python train.py --n_layer=13 --d_model=192 --n_experts=32 --experts_per_token=4 --d_expert=64 --d_shared_expert=0 --activation="reglu" --moe_layers=[0, 1, 2, 3, 4, 5, 6, 7, 8, 9, 10, 11, 12] --router_score="sigmoid" --normalize_top_k=true --routed_scale=2.5 --balance_loss=0.000114 --balance_bias=true --init_std_router=0.0289 --lr_router=0.00098 --vocab_size=4096 --norm="rmsnorm" --norm_eps=1e-06 --tie_embeddings="early" --optimizer="muon_variant" --lr=0.00944 --beta1=0.9 --batch_tokens=[65536, 131072, 262144] --seq_len=512 --train_tokens=508900000 --steps=4078 --dataset="wikipedia_en"
Below are experts of layer 4 (counted from 0) of a mixture-of-experts language model. Rows are named router (the router's row for the expert), gate (a neuron's input weights, with its number), up (a neuron's input weights, with its number) and show model dimensions 0-191. Each number is 500 + 40 x the weight over its row's rms, rounded and kept within 0 to 999. Numbers have three digits each.
Before each expert's rows: "mostly gets" lists some tokens that are sent to it at least half of the time. This comes from a sample of Wikipedia text that the model never trained on.

# expert 15
mostly gets: " W", " w", " g", " G", " L", " P"
router:572445435539516502563495523465435493484497488504493557480546529501507485482506522468540571489389480452522500512516493559538472465457474549526476454473522525458498486547449500424621547588518452497479461478513509542497547439510459536543485441564521514546459540518532454499473503523541467505530486567477526481505451542514493488516517523444534461569528529489425465507550518530546504484533476531534562553467459446504494535443517435489441489536424525456430519536478461572514520486450512595555462467529523473496552499449454442479505509493555497505532460482602579466494583513538467545
gate1:529497534534508529483496435466395546540433485485440489521526485508526518473579464562554431467488552492498539493506487521473476448408410427531536491579480514434490489509468589490529471581516544526533397540480473528538508505493585489472484516521480514474509514460524501496531499490519499521518544470604548470513451532523508564526482473467449484523409437493424515495488487469541472542526478545590478543532521480479558519510477552576513485476519498467466531523431476525498578527508489514541435437522497448419535483488545544525530575452505523496534442500554520530458438539484481487
up1:439537561521543502522477397540473481487462463513546567580492507479424537478479509473532526476469524517526486451543500531505517535493550462459491425495517523478502486428527521422412505549480496470505525418508539529422521450452446449510447468501524473517533544555566485545488507491445566445487399511430502540486562486491513516506611522490438452524488547516433436474465525512510505511451558577511480472478524528402482457466475432511479478523544498538509515472525461533450500539464512494471524484425469469493480510484534580520543435523496471540438499531482451493536583551446500502

# expert 6
mostly gets: " all", " American", " South", " British", " between", " All"
router:563424499507549466548579463517483510450418453487514521504505551530498520432461452486548536516453554531519536494491459540479507522503540479498459522480450542522477469504509470463502513545523450501500463430471531466500579462535481543463536472609530577489462570542458569549553466474551511519542468589461501479483473569494561538492459523473520467534514548495479505534598534477537544507586542504491483504425491523435410458496541454498545502492506467524469571436465459513500513507503440456447421484447551449535545512550480497502533466501524474511446459515515583456510566428476497530
gate16:554537522507532497562466468535472532488480586426533488454525491508488449529504540490492457565511502494527532559518493592504496495407525495563539478453404489528530484482561523497524489481445559500528497523527541512522454496488519478443492437541556496481460439511596511581463476420464410555474514461460536550502482502450491462472488442442504474530584500519465446554500576474444463466478532432497542470520552472555421578448467499518543543533492486506505433530540520499524493481493535503539508501430424532430454540500444409488499521547488502472522500536499473462489443495471573529
up16:455527508432498475555515493542540525485513482478475480501465488484524495509537573480520539525486508446491458477441484434527483480554516476430545573520607523550529551509506468492490452472472467491504502553458519523444448469484543443541449536492533425500567507489425535479473437487533548544501512530553499507473464559542506522550510567494536459430463459445487514571411434478460477550490476536491493522447420443405565457475599518478463497523501476434574488498485445442488539499462524441511551487498497506512539466499499524531554549564455476522533479443506521593483475425449442476

# expert 12
mostly gets: "===", "==", " |\n\n", "==\n\n", "\n\n", "===\n\n"
router:570483435523518384492559462490484532420450456552573476473496457531502565435487489478481452531435541495513554553490546519469467539467500517452564484506479534497522466568419466482574484534478447524506522502468556458486492496559541534481481438549556528472520491547513466496383495469515449533564564581564524491475480555439484568533471476501481492518481510540422442540521472482518479521502501553566496527493491469550500532520454448462464498557453576463529528462450449481448508466464474579509453489516453494562493495456486495499468503499589477510482502547581516522524528510489436499
gate5:486527415554587478503516449511459510547495542477476536494492438512472544530538477503487437461524469410520494581464556525489486492418534486436550522566475498468525507558508531537570428502497533507505466533479525512518486524542561513488528532554542506545536603561460490594597474522515529548520499495531515510449401529457502527437491410487501462527485461539459517468457456573519453544543456519537471517482526492558456465496473471529551488466512569481522565482480463453495432525483496516419511430498513507499509485467441479509430565543508518509581462431543565497487509476513522487
up5:432498556534413482417491426455492484492457454517461504551519495495480468589508547537514544519482541507501514477506439490473493538528507478491477551458443533415520517423527486548456466517574550485494464514516500550505446467459444489446439509508500434510530506380538462447555518519451496380467472566490444584458519493549517492531502483508526510451467543490504584493486505516452468494438470447490494522525503492436526476516416491547457536523517466479543545514511422508449529502546490503570469494480502559485483491560495486468513596451410533459534514547525500528437467493474460542

# expert 25
mostly gets: " Mc", " Robert", " Michael", " John", " William", " Ben"
router:597479511474515427626490436527495505460425530435573537465581471467515516513475477514521515515472482494546455483516443525507468501462476533470511490543457481532499504473446483457568502593499525475504518432531487497517545450433485594537535430489452547541455535560498482493487455497493447464539505562499458487496479502489484573513470530482452508574550529536477498495495566520523567480445473524532518553447542486488549492511554452472532444461506550423507513478463479514445521564482438528489443452610532506564532529479436502538522476464500538520451512497503498431565566440507531515
gate3:523490478515551498463475546467486489519397528532566554489490457511526526486581503517520560496441524475490520518476507495430569576458559546520541516495563517500530482593446565463527431456490480485530504533526554572570538527510570530498499509465493534494523442496577475583499495449441483478502476586456516536460456476447500604481455453579582402513505527496582494526506551465444495476488498476438479438477497468477512493493501450466487532487489560555522524544444547463510524507526485551542539486585520500439565543523462494479434517514513477462489508491514459478551457446482520481
up3:478449485488599514482501479443473509608457543467484497511506466504487515485470471479582487421525455502496464460537516478457532527490490565418515460512481506504525528505445563463591538447529457519476532531523517569546537473513558473480501540455506521438535465512544490539418491466502542469498453484466520527525481486454514525483463498527501493529479486585552483467498592466519515525523526478492496394519497450477555498523500412488510549483510510534517507497447565488525520482381491473487458538557552476428523541561435505425448438580523504439492579495516437475509500440588522520